config.yaml
n_layer: 8
d_model: 128
n_experts: 24
experts_per_token: 2
d_expert: 96
d_shared_expert: 0
activation: "swiglu"
moe_layers: [2, 3, 4, 5, 6, 7]
router_score: "softmax"
normalize_top_k: true
routed_scale: 1.41
balance_loss: 0.0168
balance_bias: false
init_std_router: 0.0167
lr_router: 0.00236
vocab_size: 15274
norm: "rmsnorm"
norm_eps: 1e-05
tie_embeddings: false
optimizer: "soap_variant"
lr: 0.0118
beta1: 0.95
beta2: 0.95
batch_tokens: 131072
seq_len: 512
train_tokens: 417900000
steps: 3189
dataset: "wikipedia_en"
Below are experts of layer 4 (counted from 0) of a mixture-of-experts language model. Rows are named router (the router's row for the expert), gate (a neuron's input weights, with its number), up (a neuron's input weights, with its number) and show model dimensions 0-127. Each number is 500 + 25 x the weight over its row's rms, rounded and kept within 0 to 999. Numbers have three digits each.
After each expert's rows: "gets" lists some tokens that make up at least twice as much of what it gets as of all text. This comes from a sample of Wikipedia text that the model never trained on. Tokens count by the router's weight.

# expert 19
router:475521512460461509503493537509433505552509506502464498496501545473508454561489505531468460499499488489488450472526461455529470489523519480516537478515514469453450442516504485526508485549514488510490485464479494482480503486501498485491481476478508512517502506521492505541509485472467497447512505518482490507532497491540461486487517473497499517520505547525510531505481480527499508470490
gate0:529494482498468477471531485514500508521460476494491514522479517513508495530455506473509556474535438499479495495500456502482519479501512464494538493486517456510507511538520552500539478519524503552491484474487502480512512495434500543480508523485524484506502511466494519511492479513510488508530465474496554530547510483522471519509525499490471508485500461448518534456461451503468494506495
up0:517503512485452501520518513534499480521561494475458541458511565485537499532525477479508492467507441475514500529476496514519495513526493492472504460489504500478513468507435515517534471526520505476470480500535459478513533501482568519495480519495489502476507469493522475543520505461493468468459526479479507479532473502509476503508509482505474504498503485525502498477482509475531491445489
gate1:500504458468486506499497525543491493501508487479483552490487460497496489556479516507502513463513487534457497542486498512508428485482491540536478465531502469545522473509484465524516519475489528519472506480460472492522487507523500502513477507513490511481511468526469479540532439529471493504484487494485522526533507468487480511510468466534479487509524499512503480505453474465561503462524
up1:489472485497502512528485495491532463461475516508480456534472481502475468501454498544517480480485526503501494475521467485518483461480535527502511523506515489501468506466504491550524493492492495517509515465513507477500478500469548482483551511474489542514509488534479473499478509511505484476473508482542547519552512534499482492540485467486547508501529484439463508485540515488479574479514
gate2:497534509451477463494490505431467509546514530514500478497509523470481501503563452550486511492519528487495515510459482519491493521496492547464498469480504458515465509486480481465511477511492462538483538495492466468474482505497497465490494527477517485516480461485470500497542535493502533547488504493463479476455489514525504439473499510479475484524547490517529493516505504475514509515504
up2:520462561490489487521522520494504536486429507515531468499497476519535520490498500460508485478522463469463546489480497528507461511471453511487492503481478493502494531476539468501532473490504494527555494491496460495511501510528498540512501497516536496500502516474529485521540509499470525498449481523521483480541520488530480514457499495523492497499504483544453475460493443483534492479525
gate3:488488518476479507526519504458466506558506520506500479493535540504471508508526460515525483521508495483499521489507517490532504485520483489505536496492474479467533491502471479533514466524497502491497452532518522486492451500493491511540531527508505474505503534518472536496489475481434486491465539497473490435494523494483488553530539518499495530528541571542511538492467477470499509519504
up3:459508507508540471483489509512525489524503473504516490463483541517461495492456521499537524502457502529479470455531482486506492468519466484511516481490531507500503501461487479526494492474503504515466476492471465461475442475514493454529479496481503509482492519491520498477506498450468502488492475465496528504433538487547468492486522487508514484525470477486462525540489479451469472554511
gate4:506555484476482528481465545467467474471484486494505480480562520501491460513564482529516488467509516520501498489539501506516457491481525497522523454479491494481485507547500495510441505519500539455508518516510494516488463491475493450518489488541528505508509532524488514519520491504512510489551515493508453467458446502469464502494495505495467470542486521487503516517508471509496493532535
up4:512499485490463493510509512551512490468484510520535492515525505496510525498499521494474521472517468538508485478438493444469530477510489442519496452506498491484461524485513480506505520518446466498540495530517554468491519508489498463443477527458461457495530510487513497489549496514534508480510490484505546512509482470502453500517517485484492496514518503475468501513505513478533497431493
gate5:521537496495542469519513501522518499535486491458468550489493517511535506463539454482498507488542487481486494492523490504526480491509503481475526509525540535482504487471529460499495494526521499476497498521517568508458478516485546529542484494501512536487515489521509491510543485472504498497482526467518501510537524473560475524505523542522440465460540523501536523480474495493482514496532
up5:452513501468492484510510488475492526494468499496488419489529502517488510485511518502536466503494481524476546479450516475576502462516526502511500508506463490488532508453479519482521525510483502512465491549475531480484477513495449467464489449514460498499491462531538499496442520495478510505486449512475518516501502509503537473525487522493519497506519501505464506529499467515475530527490
gets: "\n", " |\n", ")\n", "\n\n", ".\n", ".\n\n"

# expert 7
router:461523509470551469519491542534539460517536490522478469519523488500477471522479501475528518513459515524539462480488480526509537512503504501512504502512478482549517506532515506511512505471528497458520541478472528521517496470523494535517510490523525491472536521421529510528494479509512525530480509513485505553506486528485495467533529543524517522435497504534501497487493503511483529496477
gate4:489545541528490462508500536497473491453505539532491494522544486460496483501518537495543530499506485553499516445512451479507476499505527508483495500510460501470508488440516534507539487494476505466526507462505524491497462524517481502498490519534510527493499514497476492521501468524488497462479522550524527487491487555527498521497531468467516476494500487508477462449527517442494520500508
up4:499491513524507532488512500432497493506505496522489535550431475526522531502489479494515489534515515439503490532535533538504507447494457492464506499496505467487519498515518542510488524494470457464514504478486491505495500446465492487518515504521489524503520494498518534454532526522515436495521470501544482539495454511498493490503497518486492547489539537507541512516512485470502487495521
gate5:506503477501531493490536527524472504484493547489513458507514501512491490505496510543498462512480512506543538500493509456493494492478548524472521526467539504551508466473492539542486488518495497517501499467501490520476460520537488488487492485512483551473507520501503491508491500560485530497503481543489514550475524470495505514533529514494513463469578517483565547467489504486509485520476
up5:497511497525477477490467520515526501508468495508532515504488501499497504504493521495483508489514511483560492482489440479510503460478513472538527525452441508482505469467547507526481466501493504492547491472509508524489528512481485490453463500494480518513522538509466479535500467517444533471481471503538514507507508491535574518497535459473525480499518469503503484465520540466536489484525
gate6:459499492512519510513493500498473517477524479488451469504527516504457513506489525494472511481531436469514499438462425485487508528526477497510545493475493459473555526454493494485516496512513507501516513502481489521519515485482516520461520508528501538489473517514466483497527523518539521521503469510537509533475506523486495533561505542490494509510511523539531472496514503496517439509485
up6:515491513467477494497483500489487507464500508494499480547482500552491533495492468500552491477470469491490510507517499519430495470573532488494509519523517573535477493524544479485522499524490463512498466484497499526484490507452486535503507518511530492482520524467563481473495496508517529460486475536456475495515472491516455504499468497495506518453517504512477490522456485510497512530477
gate7:504555491437486455521521556474542501454480488462488501503517508479476503473487504484507527515523502468536509510480523494474521530493530471499531491540506490533516527515511515537532529524452534495537512486504499510522454498509501473450505466510493511513510557481478478463523529500509478532513486518509528480510496510515493538515514540514512474504488477459479543478490533477505550480528
up7:523518465508491522508560476488508483480491461474513449481492498516501507492481499499475492529521504486492553495464501481529516479511461455505496452508459490512487527501543528535462539483511518502514482474485495519512516484529518478457478517470526485478486490533503447439458476511489509511516488501513508515500545500552493497458493502483493504484476496460537462519477479489464456454539
gate8:468517486460475482497493473528522543546498498514510499506564504463465515510513502472516510469506474528479491519512495452479504496477500506474503488526511483547558545454495497470509540481516488508493545528484516545513483520503476479536533472505505465512473495492446514467511519484509505555495492473471528542509447501507487476536491517459525483471472505502519489483478505500505498548533
up8:463506514517470464492504548487481482528470562540503495537523516469471507514444497461504516507506499551479490513542485490507468493512459492490485457496547485491540503481471515478535494554514484502489491481485473500480493491498500496507481531511535502490504454471512492508469482475551510541495508508488500522527492452470530511536502515469540519551485526502553482480501458494517535495491
gate9:511514566493440483491482538508494478479539469488517444492529531516488488460514458511483458515542502512538504496539508510505530524544486481514499530496497482493518482509499486482487549503485525486535507516496494475510481498494472511526555475491510454500537490531516537470534539533531503453504528495507528520496491495554523502494498565479460500501461511528505496489477524493506467503509
up9:517505461514487505536510521500478530509460474519492493490496528484475481499536466489482482497491503493502448510479475482447467505473490510500481501534472485529501470523485468520494499538544539475513476496473474502544458466527523512528460485494509546502513468477500563476523494524532481475470448492559511497456505509481493512511485517474513485509512561524475510495502439489507525480470
gets: ".", ",", " |", ":", "%", ")."

# expert 14
router:499476495470519506462477517549509472505484507465504537488516515456460540465519522463487517498503471486477529465563482503528554500522516524506479531470481517450470540537482538498495477482507490506457463455515473483486504453527524518527515528481530460494467523478518477510489506521483488456490464475436494513474490530504514488505497509512484503503488488449495501495531522515513492499511
gate2:526464501495519510462516495505523466464474450481526477518464511522490501537535499506493523535508460481488528498507531523495508467523481488415494496475493476501540520495539533473497492480510482490494434520487530497482512517518472491488520500450483563473525487546503508483504563504511515496515491512480494455503476524522517526498503482513513484501499453482510519452485499495486442514517
up2:487523464505496494520552498534513504510496493468468508511514479517527503468517490466527505500501499511501522510505537450528474470430464498581511482494512510509513495493486507478533484495531482546450526516494516527469492470482504465527486514468446496468504492487499453527536508492486495527440512482525512507483485508455528530488484488504471535504510505470501477576502509488499497486483
gate3:488478488509491508451516472509521505508499541525470468535502493491532500479504511496526486518537503513460537485475512481523472495463500534480535444530518493517525554493489484525497449496481508481441514493499474495490478449493527481456492492510494458499452538500498504503514501511460450514496482510464514508516517478579472538519522494510500469512457491469499491488481471538483519497534
up3:529561543509482532500461484486495479537467495469492531505514510455479500462491521473517449466493461520517488533533479505508513492502476489513464518529520508506474507461544495517510502536537458506550483514540506453514528508521512519468513489513534475528534482522481474516511525496465492505523502530508534488489471540506529532509477528556484464509469514494521480506466532514495471499477
gate4:517476449471491500484488494470498492576439482489494518515520489509475453529541513476474508511543484562513531526526474514512496510475529501518501451493539519478487472572454516459524519508512478519482497480529473533482508503500494484514469470473480481521540532503506504494479455551463475509499452489492519482486507456477492497510508494503504505523508526470486507478494511483512509514508
up4:490554503507462497466513477495472498489515468461513443513513515524506508481495505490454523464487500516501494517512527480473529508458507445483488515515467486514538536521508514536499505536524460496524523492474469474520475450513480513460447492471462501522533499497520557456492514532484487488504486516506418447509500508494514538490497496513482488517505462522524498506519515526471503479482
gate5:489481519509555477495497503500470467504462510456518522525528554529529532508497553530538490495506531511535555481505472501505529522474502494501481477437500483486544475540455499494491451505487490487480503452515510517486508513501496509514476482485563494462475500462482530493496530530517542446528536507500522535508504541533482480477513489498528501479528482487491482488497534491501507513500
up5:511512467473498515541496460519475512490479486515509495466446474508529539489467473478510524517502495464508518495492532502503462511496505503469489478530463533496524481510531474527486512541488537465536541482486499519507502509499493469479492505550522481492509520483482535445503483472505500505499439488509494441494499514408527536536541499521470484476464475515507498486509479472506465498489
gate6:477506496511505457448478525437471454481490513476506532470494496473503510477538531479498523453495494532478466512519497475493466540474522479519513503479512480535492509489459474463510522506521497524464532502496481508465502498512488494464509513493508533500466509492510459470471483490555495485505491516476430487509514536493454517525518496486550472508529475549508525492486489494530549469481
up6:470511503488515539474501492499486515501501505493516510457482512457492486518497541475538483506477554514496473486455517497500474501548502510494530572482467470532511536487494444507486507469495524509494461499486486528534515519514491477534504485505496451478529531490466510514512496505471501472497531511475484489526515516538477514525519558510488491480543508522502490529510528412460486511462
gate7:514498473517542495503478496511505581498530502506489523512493513517515519513510427492486526482517496502474496503469486496492519487506509498470505496479502534480507514502509555498490455525527490511472516491455467500479468523484462497503509485498497502498562548529504514527484485515514557494474483514494475481495484460496450481492501517449518436477517510519536496433483550523462508481495
up7:487493480507521548494494473503494494462487515508473508463491474496499490507542491538487523552496488494512468429461528530477468533501516493467469482503509521562503521485477508534508482513513485476526502498529500517487456464466500533492509478500516505476507496515461536548489491492544455517510515520520496500540538521481498492481474484563535473498475450466480528494493479534479512507542
gets: " the", "-", "|", " The", "'s", "The"

# expert 20
router:511532545470480477437501488508544497504452490536479539503494499510550505525544492523488484536536527469491501478519461532466468535493491500508521529502487494543562549496505531507498496441505522524534481506531479493495510463493485499495489526501496492517465498537463525509498479496516477494478473498555515520504547472499496507484528530485523511518493451506498528503525520512485475467469
gate5:501515525526468426485475499544520501494523514498495533464531505485515516505533509512497492464494481526493469520487481470534531498524446505459534463460472519526513484486520513522516448544522486502531502481490473509474468483479502498517456520500510482499499486492471483507494522558504491520461536547501521510462484544514502520515527489437492513518544492524504464463463511523494503518487
up5:505528492463467523539524507476525487488485474459513464535485481497465495480473457480441512533503531461500519526518520541469475498504531475537503528496501503507459501505438550497497525501476526473472565499522493494472496477528507514526462490538504474507508485492514564517522510472508507488494509513473486511514506504488509534493490489554543511487495456474507493534535475462509502508481
gate6:436514492519505492507507487544482526549514500523497536506498495519496486473519520489504465496508526541508490485503437478488474508478506569523505452484489465535520494492509468518465498481517496524500536503508527513501482511490545499494504512507459526499439501506460491484503505564475482539478486483482509479498521512499497507516468548507466500480536500467507482462535530545512556464492
up6:500517482512494515518513488497522480495503467474492473506473486470534528502490479478480510511476532436494523532521507482489497480508474489551496502473519524512508448515519547483492546502517517443526479507468509489457495527498486467525523490489524480516499515476472517525536516541463528516502506502523507465501478489490484438506440437511435533457501500479511497480476484516468527485529
gate7:462534475516492474512494451526517487498487491467526466508517479433524514514545535519495557479480498478503502545521479484492482532514485511491482500525510463479533507510491469547497499451481485496511499515547502491535480480486496490509472499475504422490491474466512495494478542525512519532497481558517460493487479516515489502475523553522492497497477543519518511499464544491472514514472
up7:509496486507469497518474494499474470504466500456490492498507515494477461523496501488474476491504502500542483516498546459460487505494493479499463556511479500470471493531560522505507507498498503517470488516526501516502449490505485549542512503469449494498485514534520484521471548493540480488512478500497511464522514476479544490525436546489528554505513450489471524475538496518516543466484
gate8:573458504485536496503480464534532501482513507496516503483496535519537578503498490511492484493499501521520446501476553505516461476484451510512507523499523467523497516492506524517514527475438485488473481499460545453486511504500458489499507510525498439513543489518497490523471484504477473524490473504520482512511497506521523493494476489490496482480551526477475491540502508449495478504469
up8:463484482514429492487495502517479526492493478518492527479536490520503453505535549497465536473532490527515496487487483508488516520498542505530467482525467452490513473509509507454511507471517509555499571500555483489477481505508536470499477507477512547505465495520522527520449544481497495497497507484446480522483501529499500513471486502482486513516482463498533513486512474506476529545514
gate9:507486460508487523464487522486511508505466506480495500431510511505532479511535451483466456532501497501481455502499492505499511472467515504475469528556506486493553545549492509517484475481544484500512503496531481489484482482517458472512549477507536465475481516532482514522486471510508486519482503486484484486467512481554492508508459514519452467455534478496513528506466524507519481480454
up9:539442435492521501494502512484534543501486508515438607463472510475458514530477486527495530470502494530512487463499480523483466504455516506530495486502445453537494493505492511505551526447511516475504515503507502483503486471477495506488507521522514473509518518497516483486521491539482482490462501523519475483467506495506507476498501496488537547503494491500494504497491502501497463485483
gate10:497522510484486489493494529466493503494474529487529510520502515491521460518580537512520540494512544514503485487490488498538520470450499497506480501461518491484505533471544498446552500497462500499505463498494487529524476500482490462560465502505476500488507508498475494493509493541482552488509480518535479447486542531533514515535508435486509500540519496474525542511514530511504512494483
up10:509498521479485518502540548524513591482502461468473478491491490530522455563507487507479515482514492475504476498504491481488500512523489534576506521482490494531473474472511484523540518492464482508493482457480477495494470480514512503502538502522491478504505513508438516527532515545528526491538521490505463535512502504511480491484486495453531509450505488499477512540491460486503513474514
gets: " (", ".\n\n", " \"", "==", "\n\n", " |\n"

# expert 23
router:508515528455534501526495544499499494533507523479488522457529485477499495485489514481522477520469481505521514515498529531519487505545484483463522507480483515497477470526504525495503499477514530430517539458469479492477503521459524504472502506484462550509498507480503442506502506498505537542526522516523560524483528506532470498488482498526481518559526536504507480476511494445556501474484
gate16:475518530469510548478482499474495508561473539577505494489468479514500526492533461483522457555529469498510456507494485510482481419512474509476514496498468483496501490528517501496541488507481452496505520544510457458530516536490497519508514518508475501453485513492489462508506507529471479487481474514493494486515499474507524511475514528450491526497500476491495474467497525531479499510472
up16:525495498468473509449455480513509514508519496470520525486542492464508527502496511466526464525468479496536521478530479494491461497477494496485484478486463454547524498535495546523535496488515489481507475500535502490496431515509502498484522511498534490522478544460502478481434459498530557487507516495489549518520508476488480534462536455517512501477527536493475489495522493512524504503480
gate17:500506520471480536511463550498513512507510566493478485481521526541466515511506494514499487482506514477572487475517470506502474513505449476502492483456481494480486454516526532506483524507486541500516558517500524466528454537525501537515470499532534502507503478526477521491484502499485522471510478516547481468514522515508524533481476507530529471497518519530539540473470473484512514535467
up17:529575468520541483506516499517547499506477488470487502528499459450522495480497511504508489524515487466467529511486510493499509524495484508536509480528547517522507482494471480504546452511503492511450484479524523484479509476448530439492512485469515491503464514471490453541530548537468479478501480490461523494517484489490478498533511455511517547502486486499521462477513514508474512476507
gate18:511495487491494489476472459504486518481454499485511495506488478472507517502498471481525487470521472515514495489482476446470449472470474515500505487513462524460550493542520463469487528470473518523493521514472426493483501510515539507502454495488463512510477509463480498491451465539506515515441531478480513454465485521496528513535517528535459501494479510513478483473487540483476504525493
up18:510476481518433502514487464521534492521486463519563478525531459517497491533493463506506502480520491503524456508487515514497516501552482478514513496487474507520502491529523500485480515461441548505494538500482464493482516476507511514484509487499497505486465505531468517493525498536504500526497537564489523506487486489524469469457582504533498487525525502539525507457510482535478514518501
gate19:544474457473476483477474469492471530511500522528498480448527518464517494519499457518476491479513528522496501503505510474516482470476473518497532496492504487549512561507519501525493478514470521533459464527549482512530520492514527487467486504509484508523487487514551511518507509486527520532511514491546460487482544495506537493526520504489510488478511447518513512480508566532534450479534
up19:502498465500492498512540508489480488505508480463490498496488499476475529500477500510493484460519505484494456527465500466519513528528498497479475507468526526524520449486519493490473514530510525480510473461467543554498549523521468477491519549503472437542503506523490534465497498532482457513522476509509502532475522528510520482548496486498538518496475480490442532494540502490470451453502
gate20:447528473516498533500511534510502458490520505491543490481519498491454487495515485525524501496535474507457535481499566555508479534508462493528472468497510480519451478505510542471515456526482507486494459480518517495462490467486469495516523518509539522480496517521487481493503517503466498498484479476508532486465513532488470508506481472482463467486543429521524497498474475469501530478477
up20:470487492502488464515507508481512505493502482570475548462495489456533487448537504471525486508515482561494481465505470475472502505491503497511524494506493558454494495509476433503502484467516498532490479509474498509510502506500536488452431529493495531509519493496486505454517523518529498471526490523509497492522494484497472507496483521484502496530473503456520475518532483500566537518534
gate21:470486498477501513504480492494524523511485538519528514487491505557473471512496460529484494506508503467451517550503523450472506497496497491503494488493533476475504532501484488491508519451491503515543537471497513471499500563487512494428525502480537531464509513517495494513516547516511502483519487509518524523469496523469485497517469507484503546513447509420496484500515494541445525533492
up21:501484522515497531451514533500495526512495559544523498522474543492498566510486525505529518492506468506476477434496471497495464516513499498483463425536478504495480492485537511508536472490491529520471532511480515529499488487522517538535494531492489494508507486516469525489543499511522519490476466519508526510531535465493532557518493512502508460497497485527497555486455511507502520503521
gets: "1", "2", "0", "3", "4", "6"

# expert 21
router:473527468523507519496491468467515455512480459529502424453522476535496448469543486519513494503528458505518493495510493518539466453511438436506491481477515511496531526492474484470508494507513472448541475472486480479487496518501493470540498493500498544472523526513493503497501501501487504473498485477464494487481478514504439496545469488475528494511482494496484523489506540497514509491497
gate8:489499473522501527516488465542503475490508520501500489493496459508474487479517483481475501513504485490516498513518523495525495489487492491514497542457502464525541530471507520499540480515466494513479532516479488482458475485463538489448519481485446486461521492481493471485545508450490481496441461510537472495510473527522528518503511451519518483491485569447519487517473498484537450527477
up8:493501486483467489472464463494516514495504496538518556498471476517484513445507510491517477489552492501504475529534531518478452481508555470530508519513447492494520475489511578533504473466476515474472543525497513464505466456486531523510501489467523547539485505473509492527548497523490503451503473491521503507474525505473492520513535503510509479493483492502500496460488505515467534503499
gate9:527507488509486559509560505521476532499514532497495490470470505515480531502515482502495536530511492454538457522451492509493463510521489473488475490498490486498499525518477516519522501471506492494516555520499479475496509472500493497464523471513489440490585470461477491511483502496476514485477495508513470519494515536501494459502483518578488491506512502517535495510491440504503455469530
up9:524489536493500486495497472513503493473474492505493489461460476518498511488458527515479487537476506504488505496547472507550448495491453533493480533500532501467504493493517468499452521531510499556497533429471493506518503565508500503493481532500458479470498502473481516517440479541448467498508497494522466517510459505466493481515498534513479524503485494521488502524493481517467473472541
gate10:525512513486489485502465523488461516518509507481463499485480486499499467479572478540480505505492498513509466492457463517551498497488499514499478535499510495495497516474498477493509521544485480573517469525492508507523504526500497492503501494520508495501504510499546517493494464502469495497517479472465507441508490506449488452503466500514445528520461487538504550473560552531502470497548
up10:499505513467520530508494476488495484508522459502471500481507511484508489511463510494502491487477449455500497482494491490516498526487495525531492500530515457477497499463472522478508501485516477537495484512475492458491480499482491509512501565569516525529552525516415541495458530541441460500508519464501459489479475523460511490497504456480492515510485492532534506492514515498503479452520
gate11:488482446508506498584494500586491492504517496526520502488493534516513497500487522475472472460453528473524517549509483493524522529480465459509528463507493495499496509494535488494509535506470525548490530509532443538478529482498507491455488503517496507508532491452522473488530493525538524441486476488472479505516495503499483485514470471497521490482493483516494479528483488515525485520502
up11:497485497514493520478505534520541535469491513514516525526503452489502494501519519523503523482496469471458466462527530531527478496531515506512498484503489522511551497481487515487548510491465479524534483465517514481497463479498521445520498535523491473550582502517474491496527519506529487498478499516496524529515489535466505446481546535503513517520459532534501515506518530529453513480525
gate12:509520507512459516494537505512533481456486463529529497489521495477425499500530523485491510514525507520485499461508521483512498439508497499516459528518519488458509526496460450482538526505488491500523498497490512513500510489527474488467516499507526514508508537465483529510537512456490494489392504475505487486503491513557478485528510488478535508536484549488467480509517477510528488513500
up12:516503489536479427535485500480508505479529524480481525489527501514430496517463492513504536506482547464463467493483520505491517497509530543549506553514524435482453478454500463450480508494482520534476489469490500481522492479476494528506480507494506508509451502490513523505509476483506483479461535508491474466487505465485493494473520474508456503466494515514494502467482497533536501518494
gate13:529500486510490533513487527506485496477495465490472528483550493491473450500515538490509509523483537469500508469518451523485465483482499443537447480543512486478523487495478516484487508486510494516524548497493531506525457487466495521534477537527521507451505500497513457507504499493540473497509519532461491521483473532519481510506548519455508527523489508498478462541477481527499556538530
up13:479499547504483524497471474449512490490446460494494493521464506510502488505494522506470506477507500489531485497503562490503510467516516494472477509502523503529523503496517529558500503514504500485492539524495476513501570495473460502448515504464509505520526542513497526501481531550471509495517511505453480498450509463492480541503521555481572476484523490493511501456506516496490449514506
gets: " was", " is", " as", " were", " are", " to"

# expert 9
router:482549486472478492507489485510481525513502536481462492501489477488458465495497495509501536516506493474514504527511490464453522566466489473471517467529511514465509475480506489517484490472490543526497518482535495538493512542514479470549512525492543503474528471480495466428502508473492529474478507512516524507481495499484461500528498535498495507518544469464533440494463474518480463512478
gate8:493526494499509467514525513507515525487502488524465519469528514483465538505529502502494463485480475512513484507474480447491511530480516511493496486495485474532509485535509525491480506556487480508465476512502514530460508511494518521455524520407504506494551488477473496509531491507488458521462483549518530470485493518485437523529480479488503469483483470504516456515507449524489477548525
up8:519534484494479519484505436547483509521480485536514509507516460486492533495512499523473553518505488473482516452501478511518482503516472515492490514529470536530487501510534504510547492505496481509470524485565524492511548485456490484479511480482457493439505506494488481501473471546463479485490448530525527522512488446519484504521478494470498461485529512500511519531526458501507516518456
gate9:500486514511510512515492493465489492456494499476488487477531502494494542511495457529470556510448514514480474515488543518470466477488523514476502482503500532509512482479575481511485492457494472524477463506535477473478514545513468503500512468474472482463527511488499488494527497475442465510499516472468475484531537466500497538540455471486521497475482456474505477504516488506472532478544
up9:529517548489521535484511482522507490474494535520511460518480529511493458558501485498542523470499485473477498546474492531528519506517502508504502466510477493516524474525496542550472505545507497535475514518497536519523463545507462489523504524500487528494513481490456500477475510515471534537493520508524453529497473503434507490514546497495500512540501461470496467531483484541527529491513
gate10:559466473496476524512469490504510513516486496504484536496552549509510551506494500557493520461516479522528517517491496480502502543501503538482514512538505435473526481502495493473504469501513483535496552492507435517485503508498493457488533471473540494496488517503533463427509511490493501508535505499483496489475492467488433513523472505517513505504476529526523500489521473489475507496534
up10:516505496447518497476487542443491505530506487487447510503487484480463513483535444483509476503511526548526474549509507481502563485518513447478545529464539522498485448461509491484471551502498517494482490502514490515532541489492497493473522530509494505493484482508506490477481494480508497511528496471486507530485514510473543445508449486485526507498492521512515562513481478491533514485510
gate11:486486452478503506507502473491494492492521456505456530480530503502527515492582489474482514472487529510470473506517481485473493511498502475490460494480554484464508534513511469494503495474522514496498485475507500535482440506479516500564505538477500508503524510459484501488548466527481513487516471520485457542490496468471471501449544457499449503513546468475510489505500481533493504509483
up11:492494471461483508507479490505505532515482496483531522466485506476559476501491477543476479488523522522516472465468506485506544512531476509490516514499546479526550484495548503528526473464475462474497497506471509488540527524523466501502465436467528474470551517497494530475514501473497476515487485493507530494528499492449495507492508549534481485511507555490467466484533502529524469520490
gate12:563503491501493527452512511497492505467503504521528509507511495515472511528489459498539529539520445522527468508518476453524458490496485484493526487511452498497492484513536491509508471460504521480446515494522467498436524516514475479462508483469513539467481516451497490556524506493524474482480506486494456502510475513528529533551498486502510486499537482526518498517523504454503481538497
up12:523509507500535496442510512509493495519478527500503496472464513501502495503470477504483490487458475496496475501496531514498505496543537488507481528521538527517527530466495516487487500469561525514555477501539468521494498468501534482507423494483502437502539489502523498552529531499487508486505506530478525542502522531520539485490509520458488522507476497510430527484508455483480476530510
gate13:516515513475471514499508488492484533517500518546502479440505536486515467527466484504561534529552515491462517520534481501506516515538490533518513506469451478449502513490496498486505539515467453505489509516506488474523485501475485492501487467499522517499510539477484512460509483524462477460472480514535493481539483482483515537493513498508527503476566512517458464555516467488511521488527
up13:498493447491490470474525504501493509518490550514497502523509486504481549474500504478494493492543545529503450514471486475501529477504566524529451514481516454508499471467492512494505519472484484522476532518522515489490489521536501508498469475521510454542513529506494499534474500488504483534486483515560516507474501518512452538488520473488470505470496536536473518521532567472499523520532
gets: " a", " in", " an", " the", " In", " first"

# expert 10
router:528501489514521473500460540485507545498487487480511477504504540498501536495491524504527502457509515494549460540506518519457526452521498538474511510448490517476506530482499504493486507541503510482513510474457520521483471499532475499509524508537452572521502495483519503484499487544483490473500509533500472465523506513546521530510489494516495513542451465529477545528526484524457477488526
gate5:472514471498496512485536461477520500503519466490470489506489514455510494493534523455521543457506559567499490482509520560438559520511518508513548497483532512442505497530507479521506467513501502467482504504492519477502503481501534485534502473537489462489498528500502516479514487504504499496472491498474518489532550504544512520503495539503466485471497509500488485529557528487495527471504
up5:512496446471500532477483522511493471490488485502503487477459507480544494513505495515487479517499499491460473503519477511509475501463500507480479486517500524506500556504524523515541509525500532435482498499490510518507500448522483458493502497460473542510512536541461476487534492446506514506483507509489529502489468534530579508500510470502519498518500497541502449454518462450544528486499
gate6:528515501502444485490524470518482496492469504535497504516505480541480459542466509512459507517498498495521514460486545505508512477509461496492518450536498506497505508496484513468449484517494479455505512518544478483477519497497550572534442493521482524495547485543515455509473454530515492523487521523542490497560492508493495529482507501523514471496477480500504531492494495531535491516502
up6:514523489518477530536475511550536500479483522531493484483508467577497554474474486495509498464453510497533513502515541503493498493527509523474489532504518492522477483501484503506494502537489476470484487475557497442509480473524566519494491525513490470519518460483449509455520508502480505485523462453519496480537501504468538501517501456509499473512505495508497533500511517449526499476498
gate7:501537491468553537481509536463515513492482433499500530451496521449483451493525499493477491481506537548522522484514483542516506464485483496478478533469462519506505495468500501496483535499470518490489517480470508503501489538533518499467518503516493500503494466487507497487496475512508556481533523505524503486557515500509498495504485495482501494474570512449488483484576504490482522460489
up7:542482494520500509499513501484503467517487538505501432553465495513477479482570478483464528481512482501483505538427485521545475519477540505451475489475492474490496470484518480476535499507532498493497513478493494515474500513529518526512511499513484495510506496519506512499521514522520512481555481469516492484523491483487534484494477534513523484505509503460573574490535499502508506540490
gate8:530502492501516488506510503497499524581491460486512487491500502509526515513496493521497477502479510536500550493523497531491487475464499491456551497470497499530520481506463489455468508536486490471455495509514511532493541460527515469557480492495536488496489525468547530545483572535465526505469493528501492539461497487512478453527498527509521474481509471493516512519492494481494493510543
up8:479536527547481528511514461530490502483500501517495490522523514461504493498543494508495488464490484530492495505495527473477481522470480479498517552488481476534500494482460462477440446527532515496508541471471515496524503495490493504492544514549502489500557478514478542520519499515499478532534470452488477514510473467509550487526518508461513528456501485482537501481536526504479508473455
gate9:487476468491490502523497519488496490504453499471498476500481510537440506520474490541519510479491476534493454495526502501545500517541499497482516488496527491449495516482497557520491576484498508488516473516507519494504493511543479506484494524536485526498503450495467535491537507473549538544495500515542487436483519515524504481504508473497502516510511453480488499439511470470540476497516
up9:474499510500528508535524481502493483481427486489475489512515514489505536505517472490491500500532522548525514508518503496494523511535514527449477456506536490489506484529501504482542489453499492506518537443490519494480511451471527441548526447452549539495508489497512454509502477488509516455504518462471522472525521460512516514490529501488505518480503460537531507495492518487510518517478
gate10:452462508489568452481496550457544516479490442526494495496510489487466534524467545499507492510519507531494483522504482518491542508556493478492480526482496508497482486527496505522542501481493502449527513486527479516475476482510523470505470474467479481472518504497473465517522508524471451476447477533470497462522491452508510461506514487498521469479470516489476504492519507484512517479486
up10:515497492502466445507481488495487516542504543473532526519466490521510481462510535521510512483518482513496537502491499493547499520485511523540471483497507484507503479516509461489478501489468495491529494501485482520499490506513506531507493489567533486461485465554494558513563503522500554463527479492482494498486485491466481463484443469519497500485489447562517525497501503547498537483508
gets: ",", ")", " and", "),", "\"", ";"